Below are experts of layer 6 (counted from 0) of a mixture-of-experts language model. Rows are named router (the router's row for the expert), down (a neuron's output weights, with its number) and show model dimensions 0-111. Each number is 128 + 32 x the weight over its row's rms, rounded and kept within 0 to 255. Numbers have three digits each.
After each expert's rows: "comes before" lists some tokens at least twice as common just after its tokens as in all text. This comes from a sample of Wikipedia text that the model never trained on. Tokens count by the router's weight.

# expert 35
router:171112185084148090129107118148118126130149194132206140142156110154173129140088093117103149107194139124057120144077129118102082170126129111097176077120106118098158105087121132161142172090131094133135110076068140128141171121175088131065083126199160152102095123125129099214158102094110187132113173137063076089134152127112157120093182153129
down1:092095092152109154130114162140109138138153121131105123223142093119153115123163160124162169154124157135100130129168148149153135079166086198160163127138143132164087101165091189114150122141142129176167059094100109208115139133109193089152106082107170073132070108193127140096141162051158131102155151098115059164159143210142106111149104131143
down2:080115149124105118131156127148125089121116142088101164104113110133169081151121076153134088111189164084105118102119115123157213121142126109052115144169140153168141144119134194164150110123082108200093074086105100082072117172083124135105143105150065100159153115156082105154144158108103137151060107102088140078116110082192187134091142092102
down3:146147129134105183121112154195124195133168113128118149181148135091078134149113128092167164103143153162133105091168132123096122084038146140198185084127110107107193104102116143163120143157098055175065172133076148108145121147105102116079144167138107070136180080104148126151134197103147133126126145131164135141183140108089128198092139146153
comes before: "==", " |", " ==", "\n", " also", "==="

# expert 9
router:125169153118122066121107134155130165112057124138086126122137152139070120128112086110117146108139140052180165174071117107093109110171132142118094106127152127110145154109162137090133161120118163121124156116175106110140121128173105113137103180179158104192167136122072149177166120102140075167110124113154158169117137132072096108125184131088
down1:082131088090060137093118169082133080153115103135126088159103050121176142135131117191133129143119120119121126079139141077170105142138120149077099084182083152145157081116116121089071156162175121136131115079148118139142138186149137185153144137191094152126159116102156187136067169045094115050138078079196156106117173074163123079127102155128
down2:127145179201129121120131159145109128117092177118153118151163112104105155084192115095151062204129117162131121115225122165147109104100094146115111104162126168116162122093083188159153103190107162177146155130093117109143110147096089111061088163140149090142163130164119080086134120160102151133141176147121120123118103064190121097166124101145
down3:133120176152114167108167098122148116109132178064103139098086070137078117085033124121110131129058161146164198130141120096194124135156143087134128179123099127146113102153155081121160145180153153158119131083114127132079086149131111164107142124130183053159094183058144122128170136162071113093095152124179098123116123066141114144130174105134
comes before: ":", " by", "):", " /", " code", " •"

# expert 37
router:094178124073148137118168161129112125155134112121100114176135088097155161101161154094137152160078144116147091100135127133110113138147128149114177113163117149149147138153101196168082100102205081104093121084107145157092116133168152113193107147119120085104129191126113110143143144109142152126079142131149180162148104118153122065181124107140
down0:137133166124136099144106080066148139091157200121089054088102144100147102117127107181135102092232121104138150129117159155079160157095087124113132155140132157176133144130166126134078106140193188118143135097167156133084126105092180073155144127134182119140126098116119154137121174121138150173157128125121121087159135164107185202066143130129
down1:147113149149114046105150049139135129165081107155159114092154137122129112112162105127095138111157087106118111061092098184171087137117125097118096151183086125141107138148188180126103179191088137173128106119100173062125067159104132161149156130176158126115109152175130130084127137116097151139161103150138119199082107119045079106138132155144
down2:133117208200139162046126175114137069184143151116038094123064085096124158134171162106067084079114139135092141073157124110102148128051146102098116061168145150110148106131129151165162067123125143174100157132159114100107096087170203157094159155164149159106159124104171135151126143144140099130047163140130100158140095099140118133129112155109
comes before: "1", "2", "S", "M", "s", "the"

# expert 23
router:109142134100134161110129139154160135164135110084155144097109142148116094108103135204132104119183104171140081127148129092083149092143115149131170150090138075079113166146113118085096145171109155185118118066173099164101164136153147159148125103175173129098144165085140104125134082118147073110189175147135081112134117133148075107126135138088
down0:127162150158097139155108107201203137150169163132126158167081170137123156124127180157169110166145092113201184147100146104127138141144095146133088146058085149146097150135096136146145159184099103113125127144166127120108126144141113157108146078083045138161114120128101125124102126213168100108147097125149116144124099121087160151133171162146
down1:197179132126123107085127136117132175178160144122154069156124135071135162125081143137064160141116100149130105176178132111160087155131116062133091126175090146116136096106150156127160090115177146143101149137176148151112109105140109064099080150157098227188134130149167135193098125141160118111150175134141160070180097112121115058112080094098
down2:087135158159173135177156161132117092111205123198133107151088165141144136096126163134117063141135095160177125103144157101165141087111200116146116228110150126087151117143139182192103098085122133179146107140183126146143152166111178131134135171174104139132198160108088115056145139137084121143111141148148087127117085154069146125127137148060
comes before: " |", "0", ";", "3", "4", "6"

# expert 13
router:192198109139097091147164116106150125138175157145182111139157150137105196115102138148191094125087084154072149133134054141119124126126149145125158064136138072124110118082166093100169127095144068109154142099128199124123197110137152133171084156188098118171124151117161147171172156179066108113103141157129118109123117138090123118116125134076
down0:104150156121028132089130143115155124133097154140102088143143186171150081137124128085172164132101086140132103099106121162125114127146170151149082161136086110161079067114090108168098102064147150193130150132163151155124043114143038116157123131143137124099127116155142129135101065105121124145148166121101138046131178143159147166103163085173
down1:144150186107079134149179106114183096115110133127116127079115105164138132119125097119100114085088081134106119103130109063115107132145183135138066125162112151036169173156177150129151101175108101141104096143165143143099130094130190193084149132102107185071073086111152103116110139126163145155203097130131113093144151110089111131065107120113
down2:103179151087091142152169130110064154122143133124108081111129116098094123161127178121104153164085100097149124123059160101089164131126114107088154074126106126135104124058119101116117104165129118106106157108169146127125131067113142119128111078125114191189156099093145111124162189138192131105138140174093114117181086110120106123080138110170
comes before: " ", "1", "2", "3", " -", " born"

# expert 30
router:110138175118172142174134156119148119134112118109162169084088159081051086075137111088151132098154168034142130172116131101143094101128171112131110159141184153141144146122154177133137124126101133145153101228158106065147106152122143124159162147124155150148130113152152182125100107171175151155106121135135135128146085128089156171162140135156
down0:087140149086165158118115163121097084102140074150139077119067139102074173062172167140099088132145148148107096115081112125088109186129143142074100179158135107152140162086066075168087170138143142136098092133158157155100115194144152098167170120128146100102137169115137047076124085160113077143108084149112140174058147123096071118180148094122
down1:136106168127145139149118112105150125143164190104172103101198142164116113179141093129129142175112111088045176149150120094173141133110085111147148102080189124135166126112169132091122099172108094106071106161103130125104124158127148086140107079105111128139093127180099121156162023179122150161123167141121170140125123114094136140088092093138
down2:101106179097173131134155132167163114166122155133082125089087147106125099138137153136114118102104163113193092086134134157131095128146112059132127102176069137163104162139148109084078114088167094086147081147152121167122088146127157112149151168106141131160190021146183106136115163124138076172146111095141121144111145127174126117141123106099
comes before: " to", " by", " in", " the", " as", " a"

# expert 47
router:087107122119148168086176166161138052063106090127120141198175104133139092141099113156059126126133119199066135200108112172056172143124128128129071113138159113131128141148152131101146126166097151142146100137074059155149134089186142145126111126116179080163080141121173131117171146099180113150173139165146160109102134091166115103079086125099
down1:135149190100087146140112112154129185123113137100069126135118104142140094100147188114036127157178146145137133097145088084165111127127143090124130140199156163204160110122201105040087113177125180105121169124120155100127133161154102099197122086093096095107185078151122154115125142143158148127139148134123159120193087129143114100107115149156
down2:093098076103129139151083106111055099170108107145109144152180116138171126095175168149145118078220071141149141120144158159138147104124112099184110122136108105188104142103170099144104118067159154113093140130121174170138111151106186177150167140177142132149118160148154125128137135064155088090136135083080089097092120132140163123066126133118
down3:147155130156105129171127092081132105103125129133109133126165085132146108124142129139153092160149137173097146113112164117103148109160199132162175180133108140121117108133142109157097155083135108106135103152194079090054110192180107157172137146141168143085119086145174094080156185125138057094116110150130129136140129166076087076146136130119
comes before: ")", " |", ",", "–", "0", "."

# expert 7
router:121178053131158096140118153102165134105073116043112139169095112085133179078142161152121127130119098152174101054084141123118076188100143188113136141171073095095167151128105159167138114130164084074103146100129144159078156117109168106175157112150134075134190145163124145107101079108126138097107088119179127161078146121129095127109152173136
down0:134144134097081152086096160069090108119147145157128155154034101116123113132126144143172144173130095176144115212135163095108106078178086083184097089166159055075133069171171150116165122136111139082114110123161148074092116140090100152130091104114116097131139184111139167084145137131108143185105118120087179080078157110146105106160054125119
down1:123124146146175100171107175142095069129127140078146138126116074146094152221194170102072063159125143140122104113139144106096155162088143183126074142122125160080096109155101158121120092079167113146116102191124124157123069076114132120145107131127122072133107158155134175124115093083084071132078096140068182123104165149059104148156109120133
down2:167095124076153114087084125110185164152110103206163062125131121116076156051075142186125094129161141089067137098125111155068096169090056161141173125123131143167141092071152128117138111121131144153112145117076107145103127101149119146164132101145110132112137146117156137153077158171111136127065127130123127117155090112153155199129155086150
comes before: "s", "==", "=", "The", "t", "==="

# expert 18
router:084162143148162113171109127136176091079121091164150097128059109181137113144110182090138143142087145171168140094113081152148130127131041081126149127125153156108086158157131146164111056131106093120110086126097065158106148093097126210110136131171117129110160165157168171157056192118149139098156152185179153075135151086091106101095075074151
down0:092106175118107117123145160117129174146145130123160106174165108050114116136131112085092169098149163091099136191123160179101053115120142148163086172113072155108084108071140192125159085051090143216121104141129123192091135117169169087133111094115165151144132151080092126130151087166142096156097133106113183065111163156137107158152122156160
down1:089142108082094038190112098164142141074164089130149145159100140085145117140105202151147151150097148137030180136063088153113132148121119134140137085101176202101166135111118110141137069094078118097159183144169169139154117171114152157180106089188146118127142108120167090145172133107103073113130127087138078106081133148154084102164166145100
down2:106162132120155141109155145137143108108110150119081139155045124117139132137124100118167156150133104142121123141153084145077119105114138092120082150111168100092088184200131143141152133112132167123155161185148218097077152083116116107117150100116136085143181094084149120152139085139099184124168139152088099108086144185148138144065109152115
comes before: " ", " and", " who", " which", " a", " he"

# expert 0
router:117100109148165137145126123143065055110129143102122121150113152182111126145122178187147083117150136176084092169103119080150130123086058195174120136115176129171139130083104130152147108131184118074103172133144110149120096162105135086099091160125098125178094148114184096138105128136119105142123138111175108155079078127063061152145122143151
down2:079141150110142091142118103187119097097157099121118094113101122118155116149077143149147187178143187121137054133138124178159123130124167107157068122158151133141165099088163151149207138155171089173106119099123167126142108079135096124145077065164118119207090197117103110129139129100085107159135140139104123085107147136073102125066133125121
down3:133154120160122037112158164111104113132059154110132144176125146165126079129136085126109126166159099149085125083060133151166186135153053056091109089126151097148172131101147112116102091144083183190145136165170093159103122132118080096167149107133155122169071181090145107193155062136160179110189116146147130078127123093152153133169153078133
down4:115198128101083144083105139108107164099096181057152144122137156154115116142136141113177126111173109158083171112103173086109145108142164129100125076094165120068091138094118082130104150165123173152121152132159160133185060142138155092077127154130122122157113110109117138114087121159115162103120112149156127108123107111160149210160103076126
comes before: "9", "0", "8", "5", " |", "3"

# expert 38
router:096119073104107119027084202104148095114146121125121092166137104117094057153171125157147074153080086177094089153124123070175082111145140165131115182071118117164196101107100089178188052140161138182207127116112076133161103170155100091114061127127118152101166103139117122128160145160148127120147109141080110101080108074124112118126101079099
down1:118131098139162116131076127182169129096132109120126196127133108131116158164119082139105128145128146131134107117196071174141150158060127080127096142126119150137123165140133065087091131119146152049125074139131099066133174137119156118187130175163108093168154132108105100182091137176155146114144128094096138060074113134072065193084136119115
down2:124151120100146110088127087079119178133117122114126113178129111168117155176066154107156173112090171098188155119159148123114141072103166114118136087161140071099109067147169110155110213151177170125140100181091091098115086121080153160123165121112058117078108160204135138097116169151139143164036122118109185121127163137149078108128079117094
down3:169142123077090120147129143110119121187094106091110153141138152170161122130113099089150143161123107149077125190156146110131138126151081106159133210119111172104090090115142117129143199092101113123141103107064161103155076107128138103169116118111119184088138173087098147153142076120177184101169128146136174116173079157121108202146206108193
comes before: "\n", " |", " %", " Candidate", " Team", " Set"

# expert 20
router:141133057123150110131100074147083158146103134077091112137122141159124154168139118099146164127176057158121088152110128140072119160088125131186149174119185125086145088144100135153175119084163145142097159066121071126114077111136161113119098116128112109130169090212132101119176118136152139130156144155182094127140159081177129095147137091181
down0:150192129107135129123124157138144130075082141146116142157156130144049141145155039088131129119101149123116115171145192049167094117139146195080139144171180075126121137101150093151138080216139123089155171131060174124078102191177117152115113106081117125141135119182104116116181135095110123097135167121138099104141170193127132085109178127104
down1:083106187076113112129134120067078112109110105076166153117110135074116110155136147151116092077116110135133140122198120155165138097048130128134164134108126114117073127100093137070143151140132168139172076144104129147146118132118128155125177160103197214108123146191171158075151155071083130188119114094114129110151154153126140146102162091103
down2:183101100149094069087170128127208112085154118143129104129079127149127122155118121138143133083154151135112167150105084095146134141152145100120110140143115106157131146167134112081171169108100135105109144183101090125110090145142124168130090183160119149111121092120184170139085069184114121108158127158099130093100100166101148157147104166161
comes before: ",", " |", ")", "/", ";", "}"

# expert 40
router:138148198149121149155099135118092048168101049161071169086143183084142175107107160118129121083124149156106101116166084180136135094095143125149119104121142149084137214140136121089154114110093129127161160110121115062128136171129108091174075162151117109167143173144083112100162149112159158190181177068081124088202179140158102105107144112133
down0:136121079096120032133130144179103128126124111148101142131143085112161080094175176094101143154139095134113078102144137091122090112125141152104136083064100163124166110110161128132051143160147133152122152125120144061131109179105123071109146153104175136176112117094088174093152168123127161140196172153137073134076132112102094118155116152144
down1:113099170090192136136122085136147174154074144091194100139157100180167137092083163094107139126106108138172094125176081078141125170144090159127125118087133099111123146148064157126152096143128152061159103185097150096105123117083140193100124105130129063089151115156144093134109142112167172098139132119086158118119116097131092139085148148139
down2:068090113139131133147124132140171155106163141076133122158062137126156122110074119147151112135114181125158121117165100127156128110102094143092131144128114130111140114194138139193119178138144157118124155164137113124172123175109108110117146131138100085081187123143128158145083134173132168145198114140135151098137128191042142146126050108116
comes before: " ", ":", "\n", " Animalia", " UTC", " \""

# expert 28
router:116132112151097092123123125139123167088103104085157109187128090146089143199117129104112071101138160157127103117139123104126121092088160133176096173110134104126138119065117124180152153139120159124137144086119090167092124171135105098173073092134078119151140074177105092095214175109186104142122182208136124077063115064108123113205136050111
down1:129175057091151117144077097129121101068110155134173098137099122146138198123124139096120099131122127132238121156093093130144145087124139100135149181146098130115168155157151186178137120128151113125121105177079157066121131114123105206096090136115164100182132142135153127151145118131083126173150125076167089068130113150143131103115152163152
down2:077136101093117081115104095125144172083122108062144143112105150148133104157165178109160119182063167100120129140144173114136152160180087095102138127176145140138125067176134101167123150136111123085136139163141144115070165076157136114123072043125171140134046086149101138149143187062180112158098134100116085141070164152125193118147128130130
down3:153150134139120135176130141121176140138136094181077105096083149131146164139134131089081095104118131149125096138160106124093142107106152139164092111091119140166138083109124151178102088129160122126133178187136114189194142186189145103115085136144124217149167155140175051126137164115210069083127154099141075102048148088157151142082061121070
comes before: "\n", " |", "-", " (", ";", " –"

# expert 22
router:119062121134100127145083107106193105123146083144081093144106140139145126148099136093107185134102134109100134071151145175193168153086124145146171168086166085125199108100171128149120114130118163148131120091139110192145125123103140164129121135069144099149112087152167141128110135141110154116183113170145139130073202120085156148157117123174
down0:109172163086152140112102124099085070070127156129120125154211109095027093143179116135123077162128152067187131135135094167130145043097092120181116150136135141124074119116122105099121142130127091149157132187126149152081135113182143110140117063102127098144132064142104075086134114118169119135161098179133132110122163122102136086118170155146
down1:054165166152096142131140151129155118105131137138222167105144054107159148165090140076132085095090182156129107142129142155106118104168075162115095111128104086138172143085118131115137133122146096142102176093108094144235129184161169194141138173129150135157141175088142148128124116060107169102118124154186139097079171122108131092138116120098
down2:095152050143129098110141113131091193083155132120162122166139129131122097091094117131131146118108152153096156098108104192024161145104170076178095151185138079133152158090136118152105147094124123131150139138143112075158155129198115131145175105192092129193153151163096134077118121158094115195107149177122161151183142076128086144116149180155
comes before: ",", " and", ".", " of", " in", " ("

# expert 1
router:077088128141161153156179151122109135093154110067113154158112136194068112137125139152089158087155184136076205150135187121185117134129163076137061154177118122160115114064106187164113097114163133137164134181194095134148115130147065108116125158084151138098127115083090149158103091158145064149124101157163154095126112118157131098183169110166
down0:066079107147110201149160170093030067138154161135100084107201152131117163114122098110131152113090148128154168087168155075098135121121184096142149182074117135088156146084107157154078136112138156139128138140108112148081111132116117090129082122063131142143162164170113116094100170077180149146143082099113110130130164117129085197117114096146
down1:143056153157115124163120132130113158186152149155164140146103124131034108145125142157157102116127151127183116147142122108086239125143120136115134121154132126137072170087128136174087167119085099072082107136092173081030062162128153161130054103111105138138185135149160050090130130109132124111153140145164117141135118169102161113112137190143
down2:142124130165147105172169129135197120095188118126130130061137129117161155108093173059129065141126143121063088126128130134134092155083157130161113072111083046122150126125095070087118103175146076158108097217132202112121165118093162165070121127085131138113138134135149134148175161122151180119142173135106104105155161106147181112172150129152
comes before: " of", " to", " in", ".", ",", " for"

# expert 27
router:142092120101086163102172129128139131165124070082095102133163080097163116139131139128129148111121160110083084112152137107125104164120178185123164136146138189139170121210116118163126121091128143161114143112139106112108095178075135131126106117105099109144094225127185128136141166091164149068130125139165102058070119165124091081124132079183
down1:133150095109124144178145098109135135113069122140178082158182107113109100082112122121151045079109106112139100119189113156103158165157161127096110051128146108079107118174121106168099150147122073131171135151065154079188168134161117116144068114077097087135121105128075116100112116135137180140080137194150135126157108108150098171109155065148
down2:101065157114130060174086134034172142104149162077143103147118140099188145116188156114139167132077151182116086127162089073116144148106134090154115131092119142148226173117118162117120139108132139083115086147062205129131135113170155121167082175145084113127107135137136149155124091128175193096116098088131110131179152114112143192146105154112
down3:130154097137108091146106043156125100118181170154195124103117125150183157149157146092202135069168147117124102164114146108126104124133063110123122127116118096124089146133179160127137115093154080152131086154113107144157140175205121100159118141143155156140114129212173099113084138064132136140159094167117117133136117176095153147074197147151
comes before: "\n", "-", "|", "==", "The", "In"

# expert 33
router:101133099194129127201135061067103163127104085063123101118076115171094118181154094070128120097127179147087143134117185144125161133122126137174138106171141096105162123143155114149110103176164140099125090136101129104150127118125121103129233121177186117097110171139104079161103091183126081138129175086108179113188154176121121086138187115075
down0:163166128209147164104117146148101147149193122128108144149161123153132106137146126094086142126099154123139121143096109150134095184071152207158111099122070121102163120148197097130083102178121160101122130135157147140108075138180132096102110125109107100164149123103091173151122110122097141179118117164047183119055099134100136159070128131087
down1:115100147089109141097171145106141124124126068180155126084096107136182138132186198136166140134105126141122127150119151124097125122150099104150106176085156133077110123121200158187100147203131127131097097111073156119151138149079131105110103067127117096123123125126105156162111106153107115110093065213093153089182137152129146141103171131174
down2:178081120130139180084091168206088175090089110123115125048125100123095099134153131135161146136146119126168148116139119113162112141148110114155149116121112133146052068142116136080175172195125165085116124142091128173110069151174191157127095149169108117162101151172139141149123155085130161110106163102161117105158135073133168094167144098161
comes before: " ", ",", "0", "|", "6", " —;"

# expert 25
router:151071157118131126172162207084090140141163116135154093149073151158086147171188177124093111110114127175069143150126171151085107128094118124112209091071136142117122132130125138163146129090120091128108158121146077173131115111163069156129121135120131120069149069146159080133183167148131155184131135126108174060142169112167163176154151187146
down0:103115085108103121146148142232145096136135077127092197187073146144130167158076144128143115144047103127085129174091146168127168089151140130144118147155187125069112145102148150108165129189159097182142129141093119155179158117146162174154196094054136099122120131118109115122148186115117094076143150150149170129103114120100116183124144190108
down1:190181095126099137123073139168112114173106133075169143145090149055104147157151080108149152161119123147051139101144126171069101177144185064122107138152133155088152146103074148162127117141151119106170118125154172113109098125112113094123097069143119136136106152108127135186114147125151150145116119090132149129077160107122109136170129164153
down2:183117148123105134141058130068115109136110141177199133116147119113149189101137133152127091144098100175154102126124135140137173097145111088178144165130165118084142160169165137075143147140061156139124062131159129111144195148124185154139148140163151058161097122096147097097144120156060138121099162162165090083078169149175149137129091090158
comes before: " of", ",", ".", " ", " in", "ing"

# expert 31
router:212166135131120109160073109154111139080133134160101090179105125130147113133145127102135134122138104137135099064113112131131123125107121135098185169118139155132157094138130104105125101096118086150088109084136105137155116126122154148155107103142127145126110142126119108065174108139165117150148094143141192142085095121135144130093169073137
down1:127112176120130149173089138086177150080101166085134122143177121112074087128145076180100076090148120180063139113110166177121061048116078134052204144144187114138101114117129136196103139185146116118090077108093156177152107126122100112112179116114148119141172098167107154090141141122141082147100129117089107086101131118109138098120136154134
down2:107095114112159064138128128138165127180073140149170175127134140182132166175081160106126129169181148042105099146127105135150112151157113119098178107139127114106073175084101163073100111155158142167098072150116088094111144203133177163070104154089135112111103096136175079141129154141113149126158117099143151125117106155084112109130189158157
down3:175147096106118092134147157102148118123219136155114092186162123120215136169136074144068158130136102080091128088162105096109165183167151148106167109121093151124078148095119160119057162125138170066091130118162106137160145142140159149153166151177127151097122123124072209145193144105093180126101110125166167132187139112113122098153108129141
comes before: " |", "0", "5", "8", "6", "7"

# expert 4
router:112152115133153160104127141123139150091137115037105103098069094085122112101114133111110088137096104123155148111057105138087109137142088138183170148111101103143114120115167130152113127183172095126157088128105126131042176143140119131139072137123145183125153098129162110069202121157142107117133167148136125161103038099092109121175094146142
down0:132169167129115135144156112147095151137087154152168133148115121162136153149120087139115139121154080131151098147107091225159140160144120150084109139131133149101173104104136162143179114168134212143141101137151102107111114077162169139208090121134113065200156086111135158170129061148113090093120175190193175099100132108122192109085107145146
down1:173105147131118115164111106082156143128140182174097128089182076187151103126097095071105128118128119116161116109157099123163129143102088135129164144119141104155050138081107176140155111066118114175127121154107044189078127165096113190116128152149128067118086107126135148126185118158135150116138157121119119141072113140095127138139121126116
down2:097198178162090091103176117160118119080130111145146144149186139153102104192140146183118091156083115109086138112152132137162166136174107181170066133123137162150089115117162177122140107131107193105135102181082157078125082083041106121105144183157140114096127104104062143102125121128100198135123153161129128167085078164094139142167087120164
comes before: " |", " (", ",", "z", "i", "a"

# expert 44
router:112082123170180167109167144150143102133130123110105141112105108159127117051120144111125120112150141104143110053171093139125073119096144056147174076173188160059144102178080090120174114096078082203153118113119122123102112093152152185168109078161163144133137113187101194213130131213153162141077125156161107136152159162146128135076152125130
down0:155076110063144064114147150128135133134107185135178105105179070142189130115172141110166130114157159141119145137120192146171162188174135085121140142122127125128149113177146128181142129159112072140141126134094129186124112084125135138068085089132144123128104158142127115154092114122167071097107127107185106107085100081135110148138156131141
down1:140126158155166084154149158082114117083084171104114194161112084170049085157147158081156100154130075149120114144155128106131107094198107076144109119142113151095129192078154101124135127159101103109139117121131160122153102156146116108088106036164127113152085146143185150159143181115129168189153132065062060146104149138156102145148073158142
down2:173151067166169097143119111099159093118122125153119168139103095121139087131115178159135146155122106183129131095127149137117175084087120118127181204113119143115110128120080129147081124137109056161132088169142096128087127141083104135121163108139139162116126090139134083103159175068174175111135165093111094118111159161095118117158181124107
comes before: " the", " he", " it", " and", " they", " she"

# expert 11
router:099120179135151178112142156123146114156211133081128181138096166155140185126138089071095167129091130115175110156093084184130110201138148139077125124120133172167093101143165178137150132139148120208097141162209178101057177102153086130071184106092129164113125126087124198105177130166127153137090113111171128119166116126194170130119113114154
down0:087181161141146135140146186114146136086109165145107128140139151099115118099123115117165133104116102151138144126104195100103159174148161141129159139046148102172149188168135080157146181127126136145089081138124118126150168080094144114155134071119115129143128150168093141135092149141139130189114110118191124038156082093130155151120105176111
down1:098140104094093123125141126148165105155092125124171169133099099163178173103129131100126076047136156152176120173063115080119122122209097121165104159165117139102095180090121141185131121144072134117122128144131117091126089165102109136105182104108097101111126117145148101078081151113133093144163203103133114135141041128108141162108104117147
down2:111132110137193114096083108131098064126135158081118187092126113136155150102113130121086137174092108149085145150123107115140142114144127155152133107194104151148090125182167133104194130132120115104137171139069144222125111150141086144098107061132084173104194086126090238152128185086131166148114132149117155207154102134106154078161181134123
comes before: " the", " a", " be", " been", " his", " an"

# expert 8
router:136178081147095115130162115200128111075125119173181118102156191125147130103163092154143135136107055131114124159144184140087137185137137183107153167154142097152152128138110134110018166134116112109140128119077158142094099092128108171116113106150127118160113145151107133080105144083135091130133165116087150127137158190169141068106095125153
down1:078133090148109149158130087127144127198120109156163198122119109165092133122113139109145109131153110147084117111158121144154068082203079150160082140097137124141173137140051155121097111135130144132112142124109096133101136077129121138173127115171140063105126190098174169110172142139083124148164158102137093123096161182065082092136125198117
down2:131153096083163094120097140084070094080140117154116099107116140147097159150139122159136121115079097205150119144132149109146084104060126061162093148134098114123143117128154126148117124128198113116119200105132133125073166071057103096086107099123135134151177157118126101146123068053144098158155138092030137094106071100137110105149160182149
down3:133114159148089159128122074109093124132099135095133133203129130085113089141112146147119144182173134141127105085076143136143160165086100134154107102115085111075138146147208070144127062149162162174160116144075168142164117118103107134116163119116150102102167061109146141111181135076159127114092082102158151183127136126173108134124181088108
comes before: "1", "2", "3", "4", "5", "6"